Experts of a small language model: 12 layers.
Below are experts of layer 8 (counted from 0) of a mixture-of-experts language model. Rows are named router (the router's row for the expert), gate (a neuron's input weights, with its number), up (a neuron's input weights, with its number), down (a neuron's output weights, with its number) and show model dimensions 0-63. Each number is 128 + 24 x the weight over its row's rms, rounded and kept within 0 to 255. Numbers have three digits each.
After each expert's rows: "gets" lists some tokens that make up at least twice as much of what it gets as of all text; "comes before" lists some tokens at least twice as common just after its tokens as in all text. This comes from a sample of Wikipedia text that the model never trained on. Tokens count by the router's weight.

# expert 18
router:134130164147117134135139134111159151089141098149125115137105125109119139157150151136147090130120131093128177121157134147127134139120095140126134190099120148159132144125150130156118115126112186
gate0:103100095129137103142144146136130139144147100119135123147124111118102173095138130109104138102169105148141168179114140118116087123147151125101112097155082103124137114048128139101120141131190073
up0:161133103117117133154151174128132109146133138138126167138109112115150146153134130146105134120159100135124140135115169132151141103133125142116136076185114097137142163115120140129164092142162096
down0:101095081113177174130126168131134141165124138184107110144075132119139162125134094118107140091125154111113165141157118139131111138082095130102121116120112108107139144130142126109138092112133140
gate1:143128149161133106159130165172115133156137127120127132120127101113135133102091152132093135135161112136113135121158132183152165144138134120103124129172103106156102106119094144099147117118154041
up1:130149146125119146149132153153098118132109131141169116152123113114146168117111177106100150132175143107155131147162125173144162143120122151146145125136066109133145160118102144135143105117153116
down1:117119098138127159138132123119136128142096137115097139096120151155126166149165149110140141121117151132105124090112120134149085112129157101109160132168136083150119130135155127096151142169177106
gate2:124083166143121077128160098121134131130171143098126116121097143104133143102144113133110113123105119131130128163148097096107115113112167166120109098127137148157112127162152115162138112145124100
up2:137101127159126099149148112160126091087188130149121131135077120124127176130121123160097128101141132114137143157130071081137163110105163174130096115092109113116091174167163107163111119118139127
down2:112163135131129092096142119116074146109152191129142133166132151159123094152110100117098134094107111142134113148115167150145131104122110124080115100113081103146147133116131090136082144140139135
gate3:087191123142158148114167126150132113102115109130142126107091149123140161139088193147135124180173134162152123126151133119105131096110132134131142128164139113093154154125095101104111135118146144
up3:120160114114147148164148126121128137137152101107158160093117110130147123123104157157135121152155151167132156114198119136133151086108098120104103129111118114120135109105095134119136137109134146
down3:090120073110146114117131148141182117164149097123136136146129160133129133173102143127166082080112158119131090114090136124113149177147166134135134128093141096154098087141143132101144147138158146
gate4:105104107110127121122167102130080173148115182094074115124125133114098155100125099138119135121138142163095139172094152082127131088162149134144151132096142123149143141129129140124137138123105120
up4:117109134120096097130168086140127144108136124124084187112133135156109151121150152119137141095135165121113115126123183132128145081145110124109156119106170099103131141132090113120159180114105120
down4:122143122100117140105099079134127147128133118106124111145155137120121146123091157127171154138096122148117114104142095133116142143138166154155142118122080108085110149139143149125139162124125136
gate5:113161095157144115141122093098115113133147146091082128121147136134098160122127108130083128078113117103100154152117110131147105158160114109133107136114152149126098166119133125124114104140092113
up5:129138128157147162154106096084118123156122108083130115148113100121098139150132153132101108144130147142115124123130139113131142173160123118124120100116135140114080177144145106163138116130116155
down5:132141116128135146154126097146126138180092173135155148092149111117113134118101094187157121152123156120147075090111123111161089127124151119121115128116122132079134146108150126150140162141119086
gets: "\n", " at", " I", "y", " At", " "
comes before: "|", "-", "The", "In", "===", "|---|---|---|---|"

# expert 19
router:151107110120130105130088119138145104128098156171107132123116099135141137112138132123136153139096092122140081130129105153190117169174104170146145117180132121098094098169077108152131132128077090
gate15:108148127134118139167112076118128138104125096147173095110095101083118142151144172130085104164142144120129155136116145134122123125135134118116126129069091132081136115122159139160125119086095157
up15:156117124154130103161150091124138100113136124148145121096132091085155127154130154163115139094110129120139085145141173136114138113111158124154131118076097121101115084150134162168102137128156157
down15:123169172140111143116166125101141165142137131140129134137145146107145134109093137130154133077179139149137127105085134149123130107067131123145099125120160157139134108079134163125141118094127141
gate16:143132146113181155149156129135075151169097154112073145122130097121154147145145108103149142158114148154113116133144092079115125120154133103147106178119112126119115136135182117104143103129110115
up16:136081153134171175161166134110085125157106150145083131102115081164163169151132073109161138158104117136096128119110113124151129153152096121124095160128097115109099135122154119134113093152061116
down16:122123166153089159113098154130128124138099136122119126084133142152151067162143156133114088138075170114136139132110114145135105116111151145133165146150139124159153091138106148140104153118065104
gate17:139104128152115077100153115136122152132142081092139082192124133112092122139191167114088124117117121137152141118100121128140116139154117144114131139139126119078117120166120148120146147130107133
up17:120111150115142130153143125098095121178096109125095132173151098105114121164149203117121132108140126158091113103135104168128120102101092129157156138120124129121109119134160172195133155086162115
down17:118114137153094106114125089112137104138117132090133126166122125132098113141110101155124132154094142119130119163138084084158128121118152108120075099146151116140146101117147159118097097170159099
gate18:074104137121173140126093112110148146133082125092135154104166151095166160146141168133131111164167158137103120112151138127129106105080142095082097120143136128113157117157097125114126194117151134
up18:108066087162134128148133135104161127144109128126150203124133138117171127126173133150128117131126113127139108109122118114127134170122172088107108129134154103145135099147075148109161209147118130
down18:165153140141137072161136149129141066139188071131116157141142149106143156097136092154127132162127135143160087116179174113132148131142128128137093132116169136088109119111174120145164144063077112
gate19:108113124116139167115124139051106107141112164122130121133122127103163177137110125076114045154094103178133121146096161123145102152150103128106137116133099110095147187162152133140118103129133139
up19:148109120127138166115143118076098139142134112137129117127160110103130168125140128090104097144149068144163127188069135138160117123143078170130193137121129097064128156165155125159150102103132119
down19:173120115128096140123129138105158120132088135101122148147163106142151128137123089138083156102121141143117147117149136128148149100142128130105141121159108185127116143108145125133137134120110137
gate20:133133148131126118089127101153117112177154178143158080129121142145081163148135117152099163143150120136167124165150121099137126152106164095156157177133124116104144124140102164115140145091101077
up20:128101150134110141139115141171124118144142140131136097146105136155085162141131129133082166139152138137130127167115115147136128140105157066133129141147140146148148123111094167103122113097112118
down20:094129129164168126152177150106134131137133170099187116164116137140113134141132128128149107123083134158121103114168119124125140121105144113144110139113149110149187139136126095163117145119149130
gets: "\n", " \"", "-", " res", "ut", " well"
comes before: "\n", "-", "ed", "ing", " as", "ated"

# expert 13
router:077116087110140084145086129122109164147119139108138106126153119152094157165115167120109130174193158146171106129089129083148158186101139128120136102147122110114125167100179112154095103110110112
gate0:120124094078092126152157130103167120090124106133098115076123125116142140153130146108124121144135173135127151157107123128122098094134143108146130117134101176108109124079119164134104106091100115
up0:120089116104129159140129143124152108093137117118095115089119114101162135160119168098138142140085142128145127159090133089119148147134137079151141127119132164115110131102168138112099129115127120
down0:121131129147100125144149148098108136203100158107155125160147041155129109131121114120117157142131121158134103151139172133078080119126127100197130145092147119130106126122136074152127123123133133
gate1:127165127107158083125141104128148149112111137135135107143141154119126145138104106141156125124141122164175168123108121172100149126123139154189091173113155153145102124164149111116128122142135128
up1:114106109133105117117156102116121158151144099123140141133142122143095109101147100113160102130183158146183151096112125150130121140122108110157082194141152116126133130135139094130135069112146124
down1:115119088145112141121135136111129133125142091167091137098093153159116130103193151104127133131153109125111131129168101099156103165156159126149138109140100089163147131105135146115126070137121141
gate2:125117162110184115122105096107092129141144141082100124089171136149126094110112102116130154139126129159097094154128113146121109142147127135144112160157123161134153146108145141117157147120146105
up2:119112188117139115104101100143118115169146115158085136089164110125147136135076112136114116109100146160135136157157135138140145147108150106151096148102109159135124110112167136161149126123153110
down2:107144118155140120104148138065144118136108112134117140134117175220094129132136118102117146133095146098108135158139158148159142123088132111091171130114117089136122121143126114156119110151065096
gate3:099151154095149123120145133139140112118115093138133122115103139087120132105157127117112139146111177091098143132136078133144101105185148134146129121139066156124101134096134108119135097113139159
up3:116142156125109148123135104110091142151138102117146073100081154129136132125119128153132127179147152094130107147134132109115155126123086145143081110091096135158141149105138092109107128119149138
down3:148120111112178149148136139149101118115149089105129085138163081115123110101107130101105136085100108101124124149120133117124157153129143170165114137161142125139136142158152130153105123143129145
gate4:130155142109145130177124131154137128153136093141187138173137142105122098138126118133111145105124139096118127130068128145126078144146139135107134149099110166090121127111147131091129144150137135
up4:127136117154151076162142110094142146148162113130138101137125136136165096119130147127146133149110141099113145124110132131164110138106155127091081148110120132100119144141156085100127119102133153
down4:130142125171177142160100100092118144102119124135096115121146106152123108153115126132107147160096160161140129147121154155088139106098097106156142123176121115131141092136094106149144131125085121
gate5:109145141138124079118127083104152129117130087136134123120121139118114128136089142170099148134091145171125134144145126125107140088146144099119145138139118147132155163134145114125115137109163130
up5:111151119128127127121142156125144098072174109131157106115077137146092129169073119176108123134106116120120146133136080160133131113158150171174185154142153112111126135151160148123124122097149124
down5:121127116125122157102157145161117114144084096131112131115073136127114117134120093116137138103165184114162120120110086091184099144090167115089107141132091133138113121165127143148083135166144129
gets: " |", "\n", ":", ")", " New", "|"
comes before: "\n", ":", "=", " ", "-", "=="

# expert 8
router:171158145160164138152131125118123087120091149088147159126157168118123104098115126117101064103113136133143160154129139165114092162174179116125123149108082113158134153145117102132155147110113098
gate0:150099067114141132095145116094091123131151095099135097144136135107113119117097094111138122168186178108056140120124154143075112145156123173166131165115126097137123137101142122144193132113139148
up0:133116162142128131143130111146135163122149142140110149077116122128142136124171154126134072106048085213138129108141169161145123108099119095093153141117140170097143119145158114111102173118147145
down0:128109140169130156137131125150131160098110113096124099149097118148147142147147073160128106125150130149148153133117156152163174122137119131133156149117100142153109120150115103199126121104113092
gate1:107105130108152111142123107098118131115167152149141126111118123137107156144155117126138121120114086152119125148141105131120109126127124157143148100106125098132160125106097148101129142127097098
up1:136140120113105116119138132154142136114150138094170096134141133124112156122152109126124148138072108127092127129123124092196149119123127115148156122110172136120148153143138137110142078102097111
down1:156152140116170111118133116142138136167165143110111167148105137116115122112078142126097174101122117133127178160155097101142075116096136107062074127163111114098145137156136148158157122084118112
gate2:150153096133109135137130150091140158134123149109161051156081136106141125103082162137101161156171093113125140117168115147109140138156173127076141110064104137134170099113120088085147152133097128
up2:122096092141168093138104144082141117151164144122123068111099156120135126082129115139118129150139111083160169105155104125127141106155153084110136131103099155131123074143083104083130137137117148
down2:151178178144096122156079133095115136097109147078154112103136167119148150142115142130102078080133165108110132107145091110119129123118124106155149163168154103125129123114125113101089115149117118
gate3:086120176124159115140140133176131125126140145095122150099133148119132116115131143143155138165107145201145099139166099105111105112098118113158132138148205154115127095143140172098151132135131154
up3:123129141147162080158116127166137128095138173105101126113167167122131136114161119135135117153115138182120126119152121140138136121080121112174118140122137157112090091148147151118148126135121136
down3:081107103120107148136171136120086111111119123140111126147134110145114090131115101141120173160058145113123153139097140125144094119111096088150156141120122132113151133132116105116099090169141139
gate4:115093111127097139121160128110106111122125101120108138127183114142130120111109101120103067132112127134147123110129139129115113148148115117129088155139094120100130136121139157101166123186106102
up4:144098110109102131095129115117111104135149086153102120096164122140089140104069090134084121142121123156137128145154144140097118132138133096139111163100082092115112129124122131106152098183084089
down4:086098112125103130124134106126157137129089128143140107120144103143170139197135081139080089126141102126105128121098161135128138129180147143175114136113143107123140136120160132112113157165142116
gate5:104154158148069124125175109151143138155114159148127147142151139157110130083115144134145122157154147107084130102158113120129145163110107116100087140124108128116119156114124116103134143127144156
up5:141124142153101101101140113167146110167146172137120134132161116162096122083076125152103126156118117140075105134103056137110108153099138104117064122108124122145110154156133123125145142136124100
down5:110167150158127108129158102134172113168164118140126100131176092141134107117103157135148180141103112172102125166142098120140126117078127080113115100107110152145099131134108124117144090129146174
gets: " for", " of", " to", " on", " after", "ed"
comes before: " the", " to", " a", " by", " his", " in"

# expert 7
router:157163135134160144136110160146096100127143160123150140118140168128088131128094155106100098137104089145128163162150150137110125142144170087107114134106142113125149118119115097131155111140129101
gate0:117134107153147116084112119097088134142138155126135146117121134110156106143112137155171113132155136115153105105164110142110152097133144128123133152120120168141143136123157081113163089122141182
up0:119129121145148130116121136142142109146119174144087109096136127144112147154090157141154120197142123181157117130130125159143144088074178152107108091125135169142151128109166122184153088100123128
down0:091155114115192125120120080142138154141144119121122121142145173054150157166145123076149131126164093104096127100167131112159168149172125137177137132130087114114124125112120090126085130094164128
gate1:123189143128109109159146123077144131128115084141163130133144179136133167117090141106118139147151162086124144107170110145112096156111102139084075081090132129123171163138129103118144124139120169
up1:112143113120110124164150134143161130081092105171100160105160185135108146105115120145141128110107094084114159128153110122129116115103074122111104098110115116123099166122142112077118109138139119
down1:148120114126147131109111103107107127115121108076157094095090095136132150122134086126115175122158086124122147110101114148136102125122121120151128117148095136141136164120146122139114122137188087
gate2:092149110126136149103173119145109130125152125119142127111136168150120128135147133147136115133106098130151087160122142105133124111126154148150126126173187113161160106157152128118122146127155136
up2:129127108133114127150104123138158093125129143133103135129107117132132141145155126142133138124126092105103124159163062094156111093128132128114109107150138118104178103184113110083165131127153118
down2:074166116132128132181111154130133079074132159138138114116117088159123120077151135133102074119122140133129142100112121143111143134132160143113102133119130129101086112138124120118136144145123061
gate3:170127149102118123153109104113148139118082140103115157180130115110141127167124146132148155102125153133113138169135087148134132143156129168072157094148140110135134104125138140110127109157105138
up3:111112133129120105140087110130147135105092133122103135150140111132129119147125127113153142128169126081112131131165078145113113147139151173121144111176147126119135131132106133137116133120198122
down3:185141144127096139121118102165117132051141113130153084156147113167085129141179102138100128124103136112129096132129122164121125088136136119098164189144139152112080119132136104144117130167141117
gate4:107160126147106173129154107098120156118087176112114111151148141145124109078088100130142114134082100137118135125131122145098131122094114130107099140094131103151056106120179124100122145140118138
up4:125087094168099127115130128129125133135128153100084106154147131148162129133155152164153138141098080165125168135132085142157147117111091111160162183122107179117129158163137155118137128146103138
down4:079147112131094162132107134129145097145133151173123142147126106151143145083163140120093097109130136148119172151117118113145103150163113095130126098134130098080144126132107120115150161099123146
gate5:118118147116149140150128153135111133118138140125070101133128106137139166160179126117157132126146153116153112166110117106117126124134115166121096154114119152155140133125143118124116116135175101
up5:115147132137151147126071123123113134150173121108140112108105140127103177183126138146151106159116137142172153173108169140162180140148147100158150177126101146130121151131155107161126121082160101
down5:086122118145147102052150119128100137134125071131138166154166171214127135118134134129145121140147104146159121133123115117122067102146122147098147146095132118093132114134112143109113120103167114
gets: " in", " to", " on", " from", "ed", " In"
comes before: " the", " a", " his", " by", " to", " their"

# expert 0
router:142100112137099108140132122089164127149157159113143175146113186127157171132133144085170160102098149109110116085144102137149147143143117128153121129143155134109160136138152126089131133106114190
gate15:084128089133136144084131135128154118130150121111133136182181152151104161149115098144126104131168167137122122125152083162111114114139140115147088142165128156156115098153138151114162134170137149
up15:088136130188183133071102134090145113113128106123153145120127142177098138164166096107119101123127153129130130115129119148105119108123127129160087142186128138161110106158156176133124110113141158
down15:090132093131100099119142126079152104130109103118092072121146077184138147169111104119119140116112132106147159143134148134125161161144170140133111122096145166143134127137140166113127124111092111
gate16:126118099160135140110153126138148075082095135154155139114148124150109104167156132146117129136168116074128141124152105117121143180152152134143183139124130129125156108146136164106156128121153157
up16:138129124140159131109135102135162123132114150153122155124143145085138097155169156100138106135137167107128173117124138124105149134140131118140124162120155130105152132108116124090123104135131153
down16:130141116157158099110158148099137165140115177141132165175113177135167097163118149100153137148141147149123145090160073128165143142143041156138168156104171128146169130120103108111135127142129114
gate17:148134111126088118110138104102098143149115146132106158149153123113170136138162114130139094092138157111149114084123150102098090126131138162111141162091085092135133130092156115113115153121114153
up17:154174105127160141129139139125099140115117135104121114132146128107136105108108142129093092142109123105134087145143134126119125092113142118106129155148079105096116138122124124113149148123109113
down17:138085089158171121143133151145136124132167126080133116101118110166113090166166096137118196123106140128176133131108141104172152139171111096160136132133101113166173116124102108109111106119134111
gate18:091134129146155118127136118128119156104110102146115096123112120110142134119134133142116087138147142117129131123124186124132138152114137084126169183121097177162113147096139104146147151128111120
up18:124086099177123127147128106149143092076130189156124084164144133150145155181118158082144156099103095125139112119104119077176158139154123121130139128110118133195098153096107131139146154109104125
down18:099144128139162128114112118120137080146136118158115108133129093081179116129168117130142145177109155125118141129118155094109116146086123111120157086143153085156116113157146132090131114138122157
gate19:127126131151160123123139123130086116145143130112074120117140118116136113118118103145127091154171099107122148152140128124142133143128112099124138191142098157132125128107126105155147138146126134
up19:125137118142148157155136093140116100146123191131058125117159120116109129096139145108115124134101146124153161122137145120154151116136112155106144138133143135130091107141161130111121138083153138
down19:094087122120158129156113150138133142101158164130105110120119122154152144114121149084151137132095138093142126106076102129162103114166117147153073120104145133119165139138123084141142125131102158
gate20:126146104130128145100135147173121117095137163174142097172139131139108125119125106108093152126130131091175121123179106107167155182140106124163133107137120167151117128149099110134170178111177132
up20:123158109123142121095125126132115124119136166172150115116139126147113174190141078156147141135096133128187141119099131139128171172107111136113081130135088142190101146196124120135141104124167132
down20:158105109136121118113155123137120129158132150151102155094137130190141137137109188099148107142135140153151090108153113123154093115138139144114140146127148067097149132086118130139147147099110144
gets: "1", " 1", "6", "8", "2", " 3"
comes before: " |", "5", "6", "8", "1", "4"

# expert 22
router:099122136127126170096144137167121145101186141125108142108131102149126159108089109148088151114139117156114125116141163136142162115148132120104156111144116117119104151109100142154123097162119127
gate15:102123141104132138185098126130111190133112106132104166137149151136118121149143119141094120154095174132128115114157123149111149083126127154111147119122174133130133100128163152123135086133070164
up15:102092118159135120197094113135139144139143102137146148117147148122127094138174087125107110125102138092112174088149122134157165159165136133112158096167120114153101094150159124125121092109106171
down15:171106160140114123125158120140088107151152136137144116139147149113109125160142138123134133124159127102139168138161139167145099140154094144136114174136121123142123133127167154123102145151144107
gate16:144105137134113145162123121132151153090126151151156147136091079100124107129129103135106154109138126159105139141115121152152132127162151127142101154149119112091126117156126130162117137085065125
up16:157132129108089132133147124138165109117141144123135162134141105145089103081115109160107150101126115154131112167145116104140130112160161131146158136127084117115136095163130168118100120150100136
down16:143140088123095088145141121169147103148122098140176113136137160112119105156186086145144174126130145142147096127130144121091135122080139120131165101061102118104175123138178120122125150096143136
gate17:122177095123161092159079098135111184108122141121157100110169130093155121134143132110047188133115124141130138117130166126092141078113136118122117159155136086083140120122146154131160151162151157
up17:118143133127123139157080108153128134098138097150129110094188075141129116117126137119079156120119139124127133111151163103112088107155107127146148154142087120145100120117110184143179139197148144
down17:126144171150102147126154156125167143097100140139154068151117163120089114130113126118122120161097165136105132134123135129110148082135099140083156138103118123119105109109099124106126125159116136
gate18:093129143142164126152124098106118111163132128175088106100150154108129111118094114153141134175160110130152097116132148125107130129141107142133094133154162139125123152114116106100130150098131103
up18:109101130131144114173138113121115129112173161165081086119178126135153088122115125142146115163166106171134124130110134132143131115163097153110119102116158111089109166136115103139118128098113102
down18:143108118130122146136141146130120161131148102097112130101131136138117143113136136108168083127098120142121131148123140148139160097116104124079083150118147137162113119139113110094113112104101142
gate19:136164124165098131182129147107156111109099138125148158138123094104120128128102175131139119131113151113127117119112152202133138136173118183139150174133092125088121116093108126110120149095128129
up19:147133125152130161201157151132151096100167102152124140126166102123133108129113135168147102083128144141108142117097123152144150133157114171094128175134076107106140112086079154117146120141154129
down19:074114063102126147119127141097141117169121105138105119133098132085099129154148076134136127128153107160150135159136124118137149113131076133136103149162139141098108148167142124147112107161111129
gate20:105138115121119143149120125084165141148106132097147115128158083088119145142093126111098141139087087125127144106131149102160143132140136132096089127155130095116144147121160102161131116112162146
up20:105133133099126146160148117083165124142126112131115176096161093114116162146105130133110164109111129195130092157118128136156127140161158129102151107130112122143139103139168130156108113167109131
down20:158135149112110182095145149116093116110142136128100114129110144164131152137151081101119170141084126096056137147139077175157124126126122146176117146095109118141147121146133092138157111120157124
gets: " was", ",", " is", " as", "s,", " that"
comes before: " a", " the", " he", " and", " in", " it"

# expert 23
router:130147100136132136114121115095170187139135143140149155127106126178087135103161137104177101135154123120105156113164099103118088118156090127126099072104109164117167121124165133108141156095109108
gate15:102148111089106124104150158104110123132103136132155119135070127140099161138147146129089135119159116116115123121159140129116149107093094152173152155106150105105149143112138122138102136105151129
up15:084130116133124144098122131123109131136176152126088178117097099149111156144151108126146096142110140163107134133117114124102082091140168161153136162159124135103127126114142164156116092081138122
down15:123112145144121118121176072161126145120097111156192098111100125196082164153124162157162125118104116115134105130100119127138135168128126117136157131131145121100106136104094118150148141112159151
gate16:118159124125142139120097107141113113115129141109134144122106155147117143124127125109148166144148141172146102171127158102128158094099158119141135194123081131133113132137158155106136154122141121
up16:091159095180121119147148107111117149126110141157130135127129150135145149099145118125142171123133123153146142166147133111096142106102118153145136172135089142111086103141117134136122108096139097
down16:049121125144103126173127131139095135141089106147138148100099122145150133132132143087149112148054139096108112106135129102115118110162097142169140082146118131176134135134132130128157124127132116
gate17:131130135149118165153152162110062078154124153139115114139076097147108119153134120141151146116136113099120113154171121138128143119194117143153121129135127125099181144085114112112131134102181096
up17:156114127130117129121116145109080108135158121085120072105159122136113142133147096077133195119130121118092117139118115132158105105182101119128107122190110082119167137105099100107115122109149110
down17:123177099163139115126156124134132134121148121114164099118166125145120133134113168175173133123141116079104116138126116148130115131143111158120095091162136149167131095078119151143100141088114130
gate18:138108119131153088131127113119112158165167110150101155112100116123167072107119105146122122131151184139103137100121122125118142110128132113119141161105095164141149159095137112194138116114144115
up18:175111123120131100143140111085073115165134103147059145134087125140160104109088122136109105144128177134099130086112131152126097161115091123153118135118096161130148141104147117167140113146120108
down18:119119102167120163153146080119121133131080147111140155081126122154127128116109136094135144121127156144130155137131076117162082115128114112111118151111115149112159082117103143103143151076098141
gate19:158106132144137107140145143095126138135134097148088122114118130121111096117118097121079102143142143125117130140096157096152125141125098176154139122160084111127102157116140088182122161139131112
up19:139146112137145123135122113133121144153186149150132123118112096108134146061127113110102097142142129172130118090148144131167105142061072177155119147136102114148120137095150106107116145138133127
down19:096127128132096088121137107136145146121148151148123111171133113112110138089154128139190128138149092162139115126120129117095105082112069155123113147122175116143104129102141136113194130143129087
gate20:111130133160158162114161131132123128108166106152111140116139135136131139139112123134169136148131113130125146120072161119146120114124093135147130127121131133140088151135184156154117131095152099
up20:124148105135133126133141139143148137105179136155094162103124148159137107141153101136150104126131140142091156132089152109130127130138131123135143142103134116131087114122170194142113133068147113
down20:127103155147133124127052139134126127163129106104104153083103131192115104147133108129101096146100137133163148136158077137129102098085153106124145161146104135127140129110112127139129117153113133
gets: ".", " ", "s.", "\n", "es.", ")."
comes before: "\n", " The", "|", " |", " He", " In"

# expert 3
router:113153132103118140123182136062118090139116140112137149130091070093180070131115070135146126161131131133127118111116085100088116111141131127121109150106138099143129118147152085085108115095122121
gate15:129148138174167142116120128135103152116116126138122154064134130117133125162141135133108119142106097115120175130159140139123173125119155141148107164145121125102123088145122137146134131085130130
up15:140112102190183104167107154149127147105096100135117144100186128112137120116169152121104121097139094115131157137151116125164137156123129112179114130116081155145124134136138158180139114134108106
down15:127140177077113154154078176153173116140104165139126119117124120138119162132114187121102114138150149076139169096122153128094134167146115134101140134150133115132124117164163181145135130123130140
gate16:125139128151139150128134111122154143189144097124095134157158116086160116154131094130141115138147155161114120152192132117111091131150147145095129159169111141077154117123145124123127140152095113
up16:144148141156129145135154082118099102139092090120105151129173126092140155148121080162104105145151135157129077136124115122113112173106120146092129145145144120121095091127138142129131168173140121
down16:139149090125144138128119097169129135087171119154140144078118110164134071117148143148147119082096092159120064129092123150139140110098154113162141138130118154212149171146109159163132090124142154
gate17:157146145121108119120110138099142101159143131073116097127133176110131109146137156126123090117115134116135112098112132116114131090135165100110095104114154105102162103139137111078132141102131133
up17:138120138149145122153089146117156144126146115106086118130132193115116114094147124108145120162141127098172140088143137101135129121148174126074084099126143091127135129148149099116110150127160149
down17:115178118147146137133103119132132163119126133129148153147117099153117163103108126105094127103123125095147158143096178139134087141101140104074129143111131130161126123127069148120105122103135118
gate18:137101119103135104162141110136101136115138090117149119154083092109119131137134086173118140173172114120137193164135141112108121114083128117105099114139134138131130138163109113148121141125138125
up18:130128096100129135162170130118111123111118135119131141133136109117116123105119127142107130112188131125155154158136097114076105089117154125116096124110127125124129098164134127152136187137110097
down18:117134148127119107066084109096125109155062127170130151154125149097130102147123109151134151133110170135143110098141181122171141112155151116108149121154169151119136108088094167103125134085152173
gate19:070150117169102153132109102147111116121154146111077180116118100150146162123087161191106128130127117172122136153130110183092130116124153122083128110141105105127121145109074124128126127101096145
up19:096135160139114101107099144118126138168142129150074141129141176108185135131114165143144113071166125150123109107106145171116139112159138090136125137099115143150117159125088104141126130143089121
down19:149129084125125137123141121120104147128114133128170129113133104158074135128114130131144184143144145176150118136164134147097155137112153152126142109124162125120126107133208115147079137120131136
gate20:126081127132133116115130135111153142107143134136153125164164124123088176144156181158102133124136137128139134162107168131152085117111139102106139126125137137087111147155149169105119138099139139
up20:107074104146125078156123131071162126146104118151134154168164157092118150128130134118117127135143145133120103126105145127116071136115113103097133138115144122091071149167130147088108139085168148
down20:108127112092125132145104104150089120118123115120108119082099126144127148108105131168108130132102149084180122139127127102095123139130129107124096117121123139144151170144101149085142137112118091
gets: " =", "L", " USA", "ag", " L", " US"
comes before: " |", "O", "L", ";", "C", "T"

# expert 14
router:104093143124084135140101133098095145154119087110136113149138138126131161118108126132163174144123134103140099096159145116158119124111092064139131103148136100139151111124110159156130147132120142
gate15:129130139171125105125133102134098145158142085128110141131139130104135139144110158098098133109150156109140137141124164128124170098111168127100146144133138106125140147100129121093146183075064183
up15:102132113156119127130119085123130139165114102106095153140175128142132129140111153101122128119123139129136136158133161118153106086133143105123145121113147111155117119115120158139146124099094145
down15:151091142142157175127087156094130098139096174107122107150111172150114137139153159158098101134119173086144144129087173121114117124134150102168160128147196154116131125141120109116116132143123197
gate16:109114119126155131096122134171143130166145172114132124149159144127116163128127168115117160152158143119152135128143143110174119122104153135109120156145106117095112099132116132103143105116135198
up16:125150123153167120130100090129135151118146109107110114091097094156105122107100164076138087112117122142102115147104130135123153123188129111186149117161128061154153167122141115147159162120120107
down16:134127166120156120161104120159140114182114153118191094153128149106128124120135145160091099177147137070103179095203101089139092142123153119100157103121128116125147083093143104139119176143123145
gate17:125127120155103151125117143117156079110105125171094134143123133116135107080149096150136098121084139103138148104162103118135070138143136113126126162178118143122133114133174119096132121139149149
up17:110119149135145156145085118138114135142103094096140123100090126175123174155102122171120130129139103118134085132106162126162125115121067109129103111138105133121111147113103184131141136128139103
down17:146109127138134119106123106150132123116148116108112115163115162099098122124148128129176131134159083111076100141082093151110145144137096116159153149134163136146122126116137101124099132166148121
gate18:098134111126115148091166137132136142166192117120159105168128140120089110118098112115132131146139132137137119159087132125145107145160139135153135118151130149157171125133160143080134097138107173
up18:133129116113163158135115135113042122137159137112124112130119112165118140150108142121149127161108178143122140161094113134166109123162136147115125127140133153158115156141155174164127114135100156
down18:103105073145156076158101133115156134125160111080115127122137108124132131145106096113173150142124148139126072110138124149123124087126101105120078104162127157150101147074072150143114125114137197
gate19:145104162141150096140146118131076125097139102102100169122154127155157153124121197107094092135086142109136107109129127121097100096110122147099135158138135115133119118112138104118108132068146157
up19:147161117139137139127178126123090138113085155135136131102104147118095148160156112176140125125070144134159129122119137119172154145123128132122124109124184140134131140098133061130101107099153165
down19:111151127147130079099104092134151143122099108156137155114122131090097105147129134135127122116131098138173111100133128153100143133147147109104135115119102108152148130072135108141155178107112125
gate20:075089115112134085130140130135141146136122131098139112162104148156121132126152144130163146149134120093125117151111167116113110133150127120140181144140140110139125112163137163111141115144133163
up20:100108116161097113095204132111127128127130140143132150180094126124131111162145158122195118201103085123123150135118186148110142152148117133096116145108173107134111105147148143123124102131136161
down20:112096102118183146166116085174131128094127157117119109092155172127126127103129105125098098174132141157088099140115099135134119130160104132143139156120110107109123152163170182143096144144132123
gets: " |", "==", " ==", "===", " ===", "ol"
comes before: "\n", " ", " 0", " 6", " %", " 4"